python train.py --n_experts=64 --experts_per_token=2 --moe_layers=[0, 1, 2, 3, 4, 5, 6, 7, 8, 9, 10, 11, 12, 13, 14, 15, 16, 17] --normalize_top_k=false --balance_loss=0.0158 --balance_bias=false --vocab_size=8192 --norm_eps=1e-05 --tie_word_embeddings=true --beta1=0.9 --batch_tokens=32768 --max_seq_len=1024 --train_tokens=297300000
Below are experts of layer 8 (counted from 0) of a mixture-of-experts language model. Rows are named router (the router's row for the expert), gate (a neuron's input weights, with its number), up (a neuron's input weights, with its number), down (a neuron's output weights, with its number) and show model dimensions 0-63. Each number is 200 + 40 x the weight over its row's rms, rounded and kept within 0 to 999.
Before each expert's rows: "comes before" lists some tokens at least twice as common just after its tokens as in all text; "comes after" lists some tokens at least twice as common just before its tokens as in all text. This comes from a sample of Wikipedia text that the model never trained on. Tokens count by the router's weight.

# expert 18
comes before: " the", " a", " his", " other", " was", " its"
comes after: ",", "s", " well", "ing", "ed", " Award"
router,174,193,180,211,128,243,224,207,231,221,211,156,253,221,201,190,175,208,244,135,161,168,151,181,183,218,238,195,229,128,202,170,162,140,224,73,240,125,222,256,257,256,213,134,228,237,275,166,152,163,282,222,161,246,179,162,325,198,149,194,150,227,171,217
gate0,298,205,245,169,156,225,160,203,170,193,276,219,205,128,155,210,190,216,237,314,152,178,166,168,202,236,229,159,256,163,154,220,248,177,194,278,157,193,178,172,210,188,205,216,168,138,202,216,155,212,239,221,137,186,124,194,209,128,181,133,220,186,120,187
up0,280,204,234,222,111,295,173,232,197,230,186,233,252,194,248,234,218,251,252,180,217,235,179,164,176,173,192,197,226,166,242,176,175,139,146,199,249,239,242,206,183,222,289,281,164,199,213,179,143,164,172,202,252,185,206,187,118,207,167,118,227,280,102,169
down0,108,161,128,212,195,185,268,147,224,222,195,204,198,234,170,188,251,193,165,200,223,201,251,240,256,161,190,256,164,231,183,180,139,248,123,223,242,197,149,240,274,201,156,268,196,167,192,172,234,185,176,185,232,175,216,165,162,266,194,273,242,182,234,219
gate1,207,177,289,216,165,270,218,203,106,172,249,281,145,156,179,160,175,231,158,192,193,207,169,141,283,211,238,172,193,164,252,160,182,161,245,255,164,160,187,203,163,158,204,148,221,305,200,214,158,109,202,192,198,181,196,249,197,159,229,193,173,236,177,235
up1,206,153,206,161,110,216,244,185,248,241,206,206,230,164,141,203,184,188,196,161,215,186,165,223,220,308,239,266,175,208,244,160,180,189,221,315,260,158,163,200,287,198,199,228,235,188,245,262,144,178,160,247,157,207,204,237,185,198,141,162,89,281,175,169
down1,155,262,236,257,192,190,261,252,152,169,155,180,155,205,232,249,225,152,227,113,188,190,249,149,179,189,120,172,198,232,197,202,242,146,228,132,133,220,236,241,204,212,214,151,185,177,246,154,210,225,169,139,183,219,209,182,271,309,212,213,253,102,246,257
gate2,258,249,187,221,211,164,215,204,189,207,203,240,190,230,150,203,210,218,146,264,118,238,197,153,268,222,201,179,254,72,202,265,168,178,162,173,223,258,222,213,272,203,206,290,195,127,169,204,175,117,264,192,170,220,194,147,222,202,174,180,191,183,244,265
up2,208,201,186,231,202,277,192,223,175,215,222,172,219,184,265,229,231,232,239,153,228,251,170,193,176,131,148,239,176,307,244,165,290,225,271,227,132,177,170,182,119,238,172,135,195,244,271,255,188,266,184,150,228,140,168,207,209,181,302,216,203,269,189,182
down2,226,208,189,177,210,84,170,168,215,202,193,239,224,160,186,145,169,195,138,187,127,242,216,210,263,244,176,227,192,161,160,202,92,180,164,221,284,232,223,148,205,154,228,205,228,168,135,240,225,133,231,239,169,257,265,127,227,228,204,203,177,204,183,205
gate3,196,170,256,235,168,166,223,214,200,168,167,186,229,206,207,228,140,154,200,171,187,199,215,162,162,225,141,191,243,142,185,185,199,206,210,227,181,183,184,164,315,211,222,284,249,159,222,151,192,213,211,289,153,194,242,158,267,232,162,222,236,228,203,210
up3,194,169,233,192,255,222,175,192,208,260,230,284,182,163,142,212,301,237,164,191,214,138,257,196,223,127,282,180,122,235,204,298,216,249,189,217,197,230,188,165,115,170,244,73,189,223,156,223,142,179,147,133,257,174,196,164,192,222,213,189,168,221,229,203
down3,205,191,263,169,163,179,183,175,247,250,247,244,255,157,285,142,245,197,156,193,172,155,218,225,200,231,163,210,216,144,225,262,276,210,126,172,245,175,170,115,159,226,216,231,235,205,165,152,228,204,198,279,265,177,278,186,193,248,228,198,196,222,239,169
gate4,189,217,176,209,199,285,197,230,148,190,160,149,212,136,209,198,145,225,186,243,226,205,189,143,229,278,225,78,224,233,100,246,189,222,233,182,287,208,205,240,202,155,191,228,196,239,172,276,210,183,238,202,236,215,245,196,218,157,214,172,183,263,219,141
up4,221,193,162,230,188,181,232,222,128,222,171,203,184,200,198,240,154,248,211,190,151,212,201,230,206,127,190,159,201,292,170,161,152,205,189,193,265,156,218,238,257,213,251,189,180,220,159,182,196,250,259,137,235,160,215,113,238,148,213,206,159,226,285,227
down4,215,167,171,192,227,179,189,201,185,203,217,161,173,230,247,244,274,232,189,198,189,229,227,207,220,128,195,175,202,208,248,123,214,231,163,156,162,157,226,279,185,150,134,217,233,116,257,201,182,187,149,206,213,269,138,173,190,201,211,234,190,180,198,122
gate5,228,144,186,238,174,220,239,248,195,114,172,205,180,202,165,185,212,207,138,189,175,226,134,197,212,234,163,248,192,152,248,225,200,220,222,287,246,157,204,152,257,169,181,172,240,181,219,152,190,207,251,235,217,244,218,91,247,139,208,174,194,181,295,211
up5,185,186,195,277,245,228,223,287,179,191,250,214,162,160,254,248,237,113,192,181,190,168,176,166,127,227,213,202,247,198,149,192,205,208,196,206,202,222,207,255,192,165,201,153,228,181,216,184,245,222,119,178,163,176,238,189,204,205,158,166,96,173,169,182
down5,182,238,202,210,111,217,202,131,204,181,223,143,178,169,202,195,171,224,145,216,199,231,211,243,316,201,195,171,163,199,206,252,232,194,205,145,189,231,245,217,244,181,146,232,179,181,187,228,172,123,268,177,174,173,177,250,223,215,182,259,199,199,207,154
gate6,185,173,207,239,149,232,254,166,247,237,232,116,246,255,207,160,206,171,192,152,224,137,253,199,163,208,187,126,167,246,162,121,212,181,261,168,206,169,226,229,158,175,155,258,185,236,223,223,182,146,203,224,239,175,205,245,129,252,236,197,191,182,184,181
up6,239,197,206,177,168,168,144,214,214,206,202,166,233,205,180,202,257,219,245,136,214,145,207,209,152,252,211,103,154,197,227,157,173,144,286,211,145,133,270,200,224,99,150,204,204,281,216,239,166,132,226,210,280,275,201,235,190,175,169,261,229,137,156,210
down6,269,206,218,179,204,215,170,200,164,196,218,232,216,200,192,215,186,186,162,265,255,252,121,166,330,207,174,311,226,214,218,220,205,208,239,242,233,148,141,197,250,229,200,179,184,186,195,138,238,237,290,225,119,140,221,238,267,189,186,247,224,160,214,90
gate7,213,173,206,159,195,188,204,216,123,217,211,123,216,217,270,209,149,251,201,140,177,243,223,255,215,145,162,238,210,188,189,231,197,205,219,204,182,247,213,191,223,247,274,162,166,233,205,199,185,213,204,224,265,215,168,238,176,231,227,260,196,255,232,163
up7,237,203,216,162,185,232,224,184,124,231,173,182,236,254,300,217,171,253,206,178,179,252,212,227,184,128,192,226,184,172,212,147,169,257,251,152,149,264,190,199,228,257,290,230,148,217,198,247,208,198,150,274,228,178,184,156,177,270,168,165,214,233,226,181
down7,210,155,229,195,113,206,228,179,186,141,215,139,207,148,201,212,203,175,183,193,176,239,218,176,181,190,253,154,246,187,227,161,215,174,148,199,251,208,199,234,244,187,205,152,214,220,134,145,227,217,256,210,260,278,207,212,265,189,255,152,180,173,217,187
gate8,297,286,191,206,142,244,179,248,161,196,109,160,182,241,214,204,219,157,153,149,235,199,186,169,146,160,195,137,176,245,240,201,175,228,205,155,159,197,166,233,242,180,165,190,158,233,157,205,217,121,231,192,183,239,168,251,116,189,183,206,181,176,195,175
up8,139,151,180,235,212,222,239,172,226,186,242,246,140,149,202,234,226,197,163,181,218,209,188,225,229,269,221,189,170,127,168,171,159,156,244,225,194,237,254,203,210,164,158,159,131,175,183,215,172,215,114,217,221,171,229,145,251,226,242,177,209,236,240,259
down8,192,235,241,182,186,156,164,177,236,147,249,194,252,175,272,216,211,185,144,131,229,183,187,266,216,146,141,193,233,282,217,172,216,265,169,186,183,215,179,152,208,200,201,135,239,125,129,203,257,220,200,201,257,255,255,187,156,158,222,154,204,140,164,177
gate9,186,227,218,135,138,239,188,182,271,221,145,254,234,276,184,177,182,186,222,207,241,204,222,162,138,113,169,232,148,176,161,161,248,262,307,177,119,257,177,213,177,222,214,199,257,195,150,187,206,312,185,188,248,228,169,132,164,217,172,151,193,206,239,227
up9,255,206,187,155,162,214,216,126,191,150,163,156,144,276,251,137,126,253,246,269,141,177,128,230,176,119,205,194,228,227,139,267,224,164,202,193,132,191,220,251,199,243,154,186,198,208,216,203,210,166,143,148,261,229,171,219,241,217,240,145,155,167,243,226
down9,208,210,140,180,280,160,197,186,166,196,189,207,130,242,204,197,182,213,193,243,159,133,206,194,253,210,181,170,256,280,147,257,217,171,282,238,214,245,198,256,252,206,224,237,182,208,259,197,207,226,178,172,225,113,211,192,201,191,174,228,187,254,192,180
gate10,171,174,257,207,204,172,220,141,149,273,211,141,198,270,139,167,237,145,184,145,201,194,161,258,169,141,242,143,174,240,169,209,240,197,198,110,237,143,198,173,216,148,244,191,219,158,210,259,249,133,245,246,195,168,222,220,232,198,196,197,169,121,154,197
up10,284,197,170,238,175,196,180,252,179,194,208,245,278,142,229,227,220,207,171,188,217,232,252,180,253,215,197,231,198,123,154,222,178,231,222,270,189,191,184,218,236,211,160,261,157,230,255,194,197,202,208,150,249,246,216,222,96,222,205,210,287,269,213,242
down10,254,234,223,237,205,173,203,242,156,224,201,163,154,288,231,195,186,209,198,222,193,207,204,233,204,228,159,116,182,204,159,278,162,273,207,197,205,243,184,183,244,219,244,264,222,159,177,236,229,171,194,199,177,221,140,194,196,203,150,215,272,168,239,139
gate11,161,267,175,257,171,168,249,168,237,223,217,208,172,208,170,139,280,133,231,182,250,181,206,228,194,219,191,212,195,153,188,155,203,284,128,236,164,203,209,278,155,215,186,271,165,235,220,183,190,192,152,174,122,224,194,268,158,123,264,196,214,206,246,204
up11,157,249,216,283,226,213,271,235,227,196,230,169,197,200,165,173,222,165,246,200,240,208,156,208,246,242,147,175,166,143,261,168,158,306,97,221,122,188,201,228,155,189,114,242,144,224,229,216,157,182,222,174,176,262,202,210,213,139,152,200,183,168,215,151
down11,252,225,266,151,261,185,173,178,202,141,200,212,210,203,185,190,204,278,201,181,189,159,204,263,224,220,226,124,223,174,159,221,204,199,186,198,233,182,102,193,189,156,229,141,192,285,223,242,130,166,229,226,264,100,199,199,160,279,233,212,177,201,194,141
gate12,212,293,206,165,159,212,205,253,243,222,153,218,169,194,231,218,189,194,179,226,167,184,115,205,257,190,212,195,240,201,124,265,194,195,232,248,166,197,149,157,178,226,146,153,202,198,210,217,170,178,174,193,154,156,125,218,162,207,175,229,234,166,179,272
up12,184,164,226,271,252,217,194,183,220,145,208,209,217,191,199,206,201,144,235,220,260,228,252,165,212,189,250,244,128,165,283,133,158,212,155,200,197,228,257,187,181,131,205,282,189,201,245,220,223,283,236,208,209,222,226,167,187,163,196,158,136,230,244,196
down12,209,139,216,259,163,290,204,177,133,231,226,227,211,268,201,173,305,148,280,246,230,169,217,175,210,226,267,233,256,169,213,162,173,250,158,174,159,188,145,230,227,149,202,206,151,213,171,215,167,202,121,200,257,271,143,231,130,237,144,164,220,247,244,155
gate13,266,254,202,178,196,213,218,193,256,297,210,260,199,250,172,214,178,252,134,304,198,194,268,221,293,197,196,150,174,216,240,206,171,215,160,161,222,164,257,237,172,183,185,164,211,170,197,146,187,276,175,202,201,233,223,200,166,212,155,260,218,196,137,158
up13,251,201,185,177,122,168,242,200,202,207,147,230,235,282,232,183,218,299,181,201,196,170,234,244,235,182,174,216,155,245,213,216,146,213,169,205,252,184,192,311,195,217,189,186,169,159,254,214,159,211,301,235,165,208,189,264,210,207,207,194,298,192,163,198
down13,246,234,155,245,175,177,180,183,245,140,226,137,158,224,243,187,224,184,144,159,225,200,213,167,220,113,175,194,141,235,202,220,217,200,227,148,179,154,216,199,190,221,251,222,125,242,254,265,214,179,184,205,241,263,217,188,235,188,206,227,184,256,166,139
gate14,162,223,236,166,228,176,202,212,214,225,163,175,207,273,158,187,232,219,207,98,221,149,196,235,187,219,190,157,168,187,201,166,223,228,248,213,213,205,229,189,241,229,147,192,192,201,163,158,149,179,193,185,329,198,212,208,206,256,164,107,163,187,224,216
up14,147,202,251,174,192,166,244,175,143,161,191,196,176,198,185,223,206,237,184,170,236,191,201,246,198,227,179,209,222,223,158,243,238,143,251,202,137,269,205,198,232,208,152,162,193,181,144,183,138,220,191,202,228,201,202,162,293,202,187,137,132,175,183,277
down14,185,205,217,231,219,109,192,218,306,295,197,157,203,103,133,143,195,227,256,211,160,218,254,201,168,168,237,228,204,171,192,250,227,232,212,120,186,243,167,224,229,176,167,231,147,261,230,164,184,165,188,324,210,220,139,174,202,229,119,140,156,179,215,234
gate15,207,213,127,110,218,175,267,172,109,127,151,163,172,278,210,212,212,188,185,186,268,281,160,217,171,241,253,239,225,218,190,238,251,154,207,217,200,195,163,151,136,278,242,166,241,193,184,159,254,225,200,227,249,227,237,224,195,247,228,173,212,233,186,197
up15,143,237,219,209,131,255,183,220,243,267,243,184,185,162,168,174,229,156,235,167,185,172,244,243,221,170,63,190,220,162,154,160,132,246,173,236,150,177,280,255,151,189,190,210,159,216,178,223,189,235,177,186,138,186,94,201,159,203,168,256,173,197,213,275
down15,219,194,208,236,194,165,171,192,230,182,177,195,235,131,172,227,233,116,214,206,209,282,196,235,229,154,163,179,148,184,205,205,152,169,172,145,166,214,249,264,176,233,184,162,197,256,148,106,203,248,122,240,171,217,129,220,159,190,146,220,235,175,144,187
gate16,219,215,160,208,97,222,184,154,256,121,172,193,193,154,219,177,216,198,197,233,126,152,241,259,248,239,227,189,164,152,194,219,257,228,186,174,211,179,197,234,264,135,157,234,205,96,111,204,192,144,184,182,276,220,279,235,220,165,196,238,165,169,239,225
up16,241,154,212,230,151,198,197,143,219,175,175,240,194,197,237,132,154,209,183,246,146,173,227,198,223,219,234,168,227,148,243,220,221,164,201,220,173,229,186,192,281,124,187,184,238,191,88,193,161,156,229,204,225,254,259,209,210,120,154,226,171,185,294,191
down16,216,202,237,188,249,189,168,187,196,235,220,149,289,149,202,242,165,199,226,229,230,189,183,146,182,191,141,174,231,180,181,256,130,160,139,165,174,201,238,178,223,155,189,209,190,221,217,163,210,218,228,172,193,201,174,215,190,68,166,181,211,140,177,236
gate17,189,186,178,196,216,212,176,205,220,178,240,262,256,214,123,280,174,219,175,202,180,263,194,156,230,209,192,246,147,253,194,186,218,198,229,194,213,177,212,145,219,247,174,139,178,186,256,179,162,216,183,152,239,216,206,152,210,175,211,228,167,211,135,241
up17,253,249,176,149,188,138,171,160,258,164,181,223,190,284,202,246,176,171,208,196,194,260,229,207,159,197,217,169,157,207,224,240,165,210,283,131,129,274,193,207,246,197,255,162,210,145,187,167,143,283,221,243,166,218,137,192,228,178,145,245,187,230,133,216
down17,245,177,165,202,229,190,214,146,210,202,150,215,143,162,210,189,197,174,166,192,150,203,186,300,156,202,216,178,162,271,156,186,209,185,246,258,219,161,153,277,197,206,238,211,198,200,142,193,185,243,139,265,182,172,220,226,173,234,227,201,196,115,244,274
gate18,292,220,194,207,246,260,199,188,290,158,167,196,230,181,174,228,205,264,220,123,190,218,307,239,184,227,195,278,201,192,248,159,115,198,161,183,221,168,174,239,204,237,168,233,256,195,164,251,193,218,211,178,234,224,259,199,118,191,194,249,147,221,118,200
up18,292,193,246,233,219,244,180,183,251,181,168,266,251,159,161,210,218,108,159,159,222,210,244,166,206,165,243,289,204,150,261,150,124,175,214,192,273,218,156,181,289,242,230,238,192,189,174,213,200,185,195,150,233,289,252,268,130,170,163,255,131,225,130,190
down18,257,179,191,178,236,221,222,169,175,244,211,213,145,261,147,124,248,136,223,160,258,220,133,186,189,207,251,111,199,190,179,181,214,198,216,272,231,245,141,148,184,133,236,225,215,201,259,93,233,164,201,165,185,188,181,216,200,199,181,211,170,175,192,196
gate19,225,220,307,156,207,173,226,207,176,207,292,188,255,129,205,212,229,232,161,265,158,159,208,215,182,231,211,221,169,247,167,174,230,150,213,254,194,237,182,157,243,158,118,220,215,159,166,130,236,137,166,195,193,126,218,220,263,193,214,247,178,210,193,155
up19,234,271,335,211,252,219,225,198,148,225,219,196,168,147,180,234,231,267,176,246,193,188,219,219,233,151,223,182,170,216,203,142,224,139,242,193,196,189,186,165,273,191,113,191,257,138,204,132,201,125,219,210,219,104,174,250,233,191,181,228,202,148,187,208
down19,281,249,256,185,266,199,216,214,213,201,258,200,131,131,195,185,208,198,197,210,246,183,175,161,254,170,218,262,200,182,197,193,146,148,291,103,156,165,262,198,225,241,187,265,239,166,187,183,218,139,233,214,216,204,217,193,161,197,153,164,174,150,202,246
gate20,204,236,222,197,295,197,148,189,142,142,214,220,214,175,184,291,195,199,199,183,189,240,173,109,228,191,203,173,243,192,232,274,239,145,213,174,264,186,129,182,222,212,215,282,232,173,192,230,187,173,189,233,228,132,194,247,219,173,202,217,72,132,177,246
up20,195,247,226,200,172,169,178,148,242,188,173,225,270,215,223,231,138,199,267,235,234,233,233,165,271,205,162,238,244,254,170,176,203,185,214,133,219,217,181,235,104,161,227,162,170,239,205,187,206,240,189,226,279,153,307,173,140,177,162,210,212,243,151,207
down20,266,181,243,266,199,160,146,247,203,202,224,261,185,243,206,206,154,151,226,156,112,229,224,208,167,256,267,214,146,102,178,197,302,131,162,234,275,203,205,145,197,225,214,216,179,123,189,188,160,174,206,193,146,204,193,270,229,191,253,198,174,183,177,170
gate21,175,172,168,227,178,203,227,134,214,191,192,176,305,234,114,139,164,159,174,158,180,208,160,200,226,145,222,165,208,153,142,205,228,271,212,190,173,185,230,207,170,249,221,197,244,158,282,206,203,232,171,201,198,133,166,174,252,263,230,154,146,265,182,231
up21,144,158,258,174,187,165,237,180,242,285,261,158,210,221,287,197,189,190,238,227,155,191,232,223,182,224,224,274,159,203,235,167,172,244,210,88,232,224,232,244,191,111,243,234,173,229,180,173,239,210,176,267,252,224,257,213,234,251,248,199,286,164,223,246
down21,148,197,181,194,251,214,210,196,182,113,226,280,185,133,202,255,239,144,266,159,182,195,197,143,223,213,171,261,216,182,213,189,178,159,166,137,223,128,243,170,176,267,208,167,173,221,201,229,229,161,213,180,205,225,208,139,143,217,184,207,242,183,72,63
gate22,213,226,150,230,217,229,211,241,130,188,232,157,154,165,230,125,208,218,117,257,213,179,223,232,131,194,213,275,215,156,211,213,193,243,313,294,234,181,155,155,214,223,183,121,199,196,165,178,204,149,177,175,263,227,224,214,163,140,159,120,255,176,266,168
up22,140,227,134,243,248,224,117,173,289,196,203,180,213,230,222,229,202,265,182,298,275,163,173,197,147,216,238,167,285,201,140,192,192,152,195,302,180,162,194,156,164,234,210,182,238,211,183,152,158,203,140,135,218,197,213,261,204,236,159,143,206,235,258,219
down22,182,171,264,174,199,167,245,195,252,204,253,203,201,214,187,138,257,214,278,129,218,289,212,264,178,180,245,156,140,178,217,144,185,202,217,149,128,166,233,151,194,156,178,156,276,204,185,262,203,117,278,217,199,209,192,115,158,136,181,170,221,206,194,216
gate23,142,148,179,190,205,244,200,160,235,208,249,276,233,203,232,193,190,165,172,246,165,136,254,184,242,110,168,259,173,65,157,327,215,237,149,227,121,244,188,209,243,191,213,141,193,242,220,213,216,174,164,215,181,209,190,190,182,224,223,181,193,175,206,214
up23,242,223,217,243,231,186,198,234,196,207,157,147,173,208,221,148,221,207,237,163,190,238,168,221,205,295,286,141,224,238,297,164,129,164,205,228,185,212,220,208,174,180,195,269,266,153,128,161,179,276,235,199,205,182,230,215,188,173,186,236,145,178,153,173
down23,218,161,184,207,209,227,169,156,200,233,166,219,190,217,136,208,150,167,181,214,200,143,253,145,257,137,96,191,252,154,179,224,221,266,131,192,185,250,186,161,247,174,209,199,174,221,210,253,254,199,181,193,151,240,205,218,168,207,226,172,228,187,202,186
gate24,132,199,197,256,257,194,238,199,190,266,185,222,168,228,226,183,274,186,269,177,235,186,146,209,236,161,204,239,163,268,156,142,257,210,210,246,237,211,244,180,73,147,188,207,155,262,250,165,135,170,180,211,161,221,135,277,225,206,181,206,138,202,214,155
up24,250,191,203,168,128,185,199,238,196,122,284,180,178,201,182,209,173,183,185,267,107,146,208,222,142,211,204,163,271,155,273,210,235,194,282,212,129,224,168,235,288,286,247,179,239,210,158,233,194,287,235,217,227,140,162,124,182,146,176,221,191,189,181,199
down24,150,155,229,237,157,277,183,224,124,195,179,193,212,108,186,205,229,173,204,137,205,193,201,207,150,174,149,242,222,154,172,151,204,215,217,167,200,310,163,216,213,199,162,214,307,138,206,184,203,136,208,186,166,244,182,163,177,165,218,136,138,210,213,126
gate25,206,187,120,219,170,148,114,234,197,209,221,164,212,190,94,212,136,99,231,161,187,195,142,184,120,252,202,209,188,161,152,242,227,227,174,207,257,262,153,132,138,246,148,143,176,237,216,177,210,204,190,187,207,224,256,184,207,208,152,216,167,193,222,202
up25,183,190,260,194,80,161,237,209,202,227,179,221,180,146,254,207,189,221,211,175,238,225,265,117,271,227,196,222,229,216,189,181,240,280,228,237,203,186,212,193,231,188,274,267,204,208,190,219,261,151,201,202,206,188,178,185,178,212,204,227,228,213,155,182
down25,248,197,175,250,112,248,116,210,232,254,220,148,211,211,190,144,200,232,233,195,235,241,165,237,254,191,204,177,210,190,202,270,178,235,228,156,226,193,159,181,166,212,214,100,261,237,239,136,175,187,206,200,212,234,243,186,248,174,233,229,235,249,191,179
gate26,224,174,172,204,191,208,201,235,169,207,233,215,214,331,181,167,262,222,157,176,136,235,139,283,155,175,253,179,266,222,228,201,235,224,189,138,156,261,143,183,264,244,212,198,208,177,204,231,234,216,176,172,196,148,169,169,209,210,121,201,168,191,198,93
up26,226,248,211,242,213,178,215,236,177,185,193,175,219,258,166,195,260,191,185,63,181,175,153,130,87,134,268,149,202,222,149,149,218,186,183,127,148,248,179,160,234,233,224,240,237,219,214,233,201,195,216,189,197,172,172,215,244,217,125,174,175,184,206,193
down26,154,217,214,210,184,248,197,232,204,254,238,245,146,172,169,210,176,140,221,168,262,242,257,117,196,234,214,218,132,217,145,137,254,182,158,225,121,181,268,182,202,181,164,252,175,244,139,143,182,202,260,207,219,232,244,181,193,261,232,203,157,186,190,240
gate27,237,218,257,245,250,258,165,196,231,213,209,121,235,205,210,313,215,168,161,143,166,176,153,216,178,77,252,177,196,222,169,123,211,199,135,193,156,109,226,115,285,203,206,208,239,146,172,198,186,175,194,159,174,180,173,231,154,181,200,234,156,237,249,182
up27,235,192,233,203,178,229,272,125,218,153,180,185,151,164,230,231,207,199,155,248,152,194,171,202,164,236,221,217,204,234,215,281,241,119,127,188,154,184,221,221,230,248,260,203,193,199,167,160,209,189,212,152,201,179,243,140,194,136,110,238,190,159,185,206
down27,197,178,167,206,169,173,137,238,170,237,227,215,248,187,164,148,206,251,170,135,238,231,207,108,185,165,166,192,172,206,222,241,206,253,161,224,234,199,198,221,111,149,226,187,191,195,217,199,229,194,189,228,288,228,206,278,207,171,256,171,261,149,96,192
gate28,173,268,191,196,195,180,252,200,101,193,232,297,130,260,194,128,237,171,271,174,255,210,197,198,194,158,238,219,263,240,233,232,194,74,181,226,233,158,244,197,201,207,137,179,179,224,134,135,212,243,205,263,206,224,223,209,159,159,164,247,163,173,202,223
up28,246,175,252,193,207,216,208,197,180,157,151,218,197,223,170,156,232,143,215,185,262,235,210,145,187,196,187,265,206,253,206,234,218,183,248,224,178,185,266,243,282,252,204,250,211,149,222,123,179,175,239,185,231,140,163,150,217,112,230,225,211,266,169,155
down28,184,231,207,190,154,159,224,239,126,164,295,250,195,173,214,141,177,225,185,278,260,201,250,260,131,170,229,178,194,249,216,138,152,153,212,192,181,143,132,106,250,171,199,161,225,239,218,208,168,147,227,293,221,185,215,215,181,157,202,188,172,221,163,212
gate29,159,175,202,201,218,103,192,127,184,216,105,302,206,226,168,176,151,243,219,188,218,177,222,204,190,221,226,199,198,217,210,227,148,185,245,210,214,177,230,231,155,168,208,187,234,164,241,193,106,137,156,197,214,206,304,234,190,205,169,157,105,233,208,268
up29,189,256,188,215,204,175,142,101,113,242,171,218,205,217,150,158,180,225,169,182,210,147,223,162,158,201,271,220,218,191,204,201,205,176,260,183,184,129,189,204,184,273,216,198,196,210,226,209,136,210,186,165,162,192,263,179,209,143,175,204,168,200,163,288
down29,306,195,193,207,199,261,203,280,232,180,170,148,202,187,143,190,299,232,199,212,222,126,194,213,173,199,207,208,187,221,235,203,203,235,142,235,180,257,211,151,196,174,247,220,236,143,284,174,227,207,163,233,230,197,151,222,248,247,212,251,188,196,136,171
gate30,148,178,178,297,195,200,219,150,237,223,165,216,275,253,261,208,216,192,135,203,198,192,120,211,239,189,161,236,165,177,234,188,138,140,178,177,209,142,227,219,178,286,216,200,174,159,190,237,176,252,178,185,222,113,205,252,117,180,242,124,230,208,243,202
up30,255,160,246,162,228,247,212,221,181,252,210,242,144,166,175,195,181,236,230,220,235,264,222,173,149,256,249,216,234,175,163,225,158,279,221,198,243,274,219,174,195,189,156,189,180,179,196,187,190,127,181,233,169,183,210,179,236,191,212,277,249,226,130,187
down30,203,153,207,231,148,179,208,230,264,242,288,207,185,240,241,202,209,215,149,205,212,274,194,177,245,208,243,207,164,183,249,195,238,199,88,191,196,246,174,241,125,260,178,124,204,208,193,184,222,273,183,222,271,189,189,201,150,167,225,220,225,178,271,208
gate31,99,195,188,204,147,218,180,143,232,185,197,189,237,194,213,151,231,226,171,184,240,156,259,214,219,212,219,191,189,170,229,278,230,232,210,271,234,153,212,194,197,145,216,211,246,154,234,180,210,202,180,235,137,266,239,212,204,275,256,211,139,227,215,207
up31,190,250,264,251,185,238,259,186,134,232,183,147,225,273,202,163,145,113,230,158,203,243,259,236,251,234,265,228,201,240,160,185,264,228,191,164,200,294,201,208,192,189,206,217,256,205,194,197,235,172,203,178,201,151,231,258,168,159,204,177,254,186,229,184
down31,172,173,225,221,155,205,202,138,147,192,217,182,158,171,283,195,163,200,250,198,247,211,220,245,201,271,231,161,117,195,142,281,223,227,208,185,205,178,185,215,185,212,139,241,237,190,204,186,265,108,172,288,178,225,196,251,196,198,215,220,171,219,261,240
gate32,285,176,190,224,174,162,138,183,233,284,280,142,168,303,167,142,220,194,225,213,187,197,189,200,187,190,193,172,278,207,242,141,220,205,300,297,154,200,162,177,211,233,207,230,228,114,156,274,243,219,198,209,202,219,192,163,225,147,118,191,178,199,216,199
up32,142,203,182,224,227,191,259,218,164,221,212,226,164,122,228,213,212,193,203,239,248,225,246,240,254,203,233,191,172,234,186,225,210,175,157,149,261,203,294,187,133,181,164,204,238,218,265,155,207,212,151,203,220,149,217,224,114,217,238,140,211,163,212,158
down32,184,210,198,249,114,143,219,275,213,260,190,194,183,198,267,205,212,261,188,220,208,200,190,217,257,131,172,113,205,230,195,260,204,196,243,202,180,222,271,170,189,214,165,260,210,161,204,244,208,193,120,164,232,143,251,219,156,158,195,226,228,160,193,202
gate33,236,217,213,240,126,247,173,177,185,182,178,196,90,188,187,218,210,274,238,175,220,203,129,213,126,287,167,175,213,195,232,188,246,182,190,212,160,135,224,213,178,198,208,141,141,198,144,184,234,263,232,202,187,245,119,241,199,179,152,207,220,185,229,234
up33,179,153,134,225,276,174,194,259,196,161,235,196,244,285,157,200,215,225,164,174,244,137,205,190,320,155,234,253,221,173,176,265,227,187,189,207,232,205,134,210,203,212,119,229,204,245,290,157,194,130,155,236,169,163,226,181,179,184,218,186,170,147,130,167
down33,134,175,174,250,254,127,186,211,243,247,227,158,276,208,241,174,139,164,167,158,143,188,321,200,204,132,214,187,172,195,176,165,186,159,248,223,159,259,100,233,170,256,171,236,171,175,182,207,182,162,159,210,154,204,261,166,145,169,239,233,245,166,211,159
gate34,186,222,236,172,235,312,237,283,268,197,240,267,248,151,223,227,200,211,155,212,215,181,222,167,172,216,191,199,245,279,217,186,179,228,263,137,217,245,220,252,153,203,208,209,150,180,180,209,169,244,261,214,206,200,227,161,182,240,176,229,234,217,187,215
up34,186,263,192,175,246,270,245,269,280,249,214,185,241,171,169,238,108,222,201,193,159,118,167,281,203,208,201,192,236,239,138,209,132,200,212,198,175,197,223,220,238,203,171,249,179,172,217,221,177,207,215,188,141,208,237,156,181,249,200,280,226,216,219,176
down34,196,202,243,237,234,251,162,255,191,211,233,191,206,218,200,252,165,126,205,224,194,150,182,75,186,229,180,174,227,107,161,157,221,154,257,150,208,128,129,212,169,143,199,181,181,203,267,186,245,187,223,182,215,216,192,231,154,142,221,146,170,176,179,187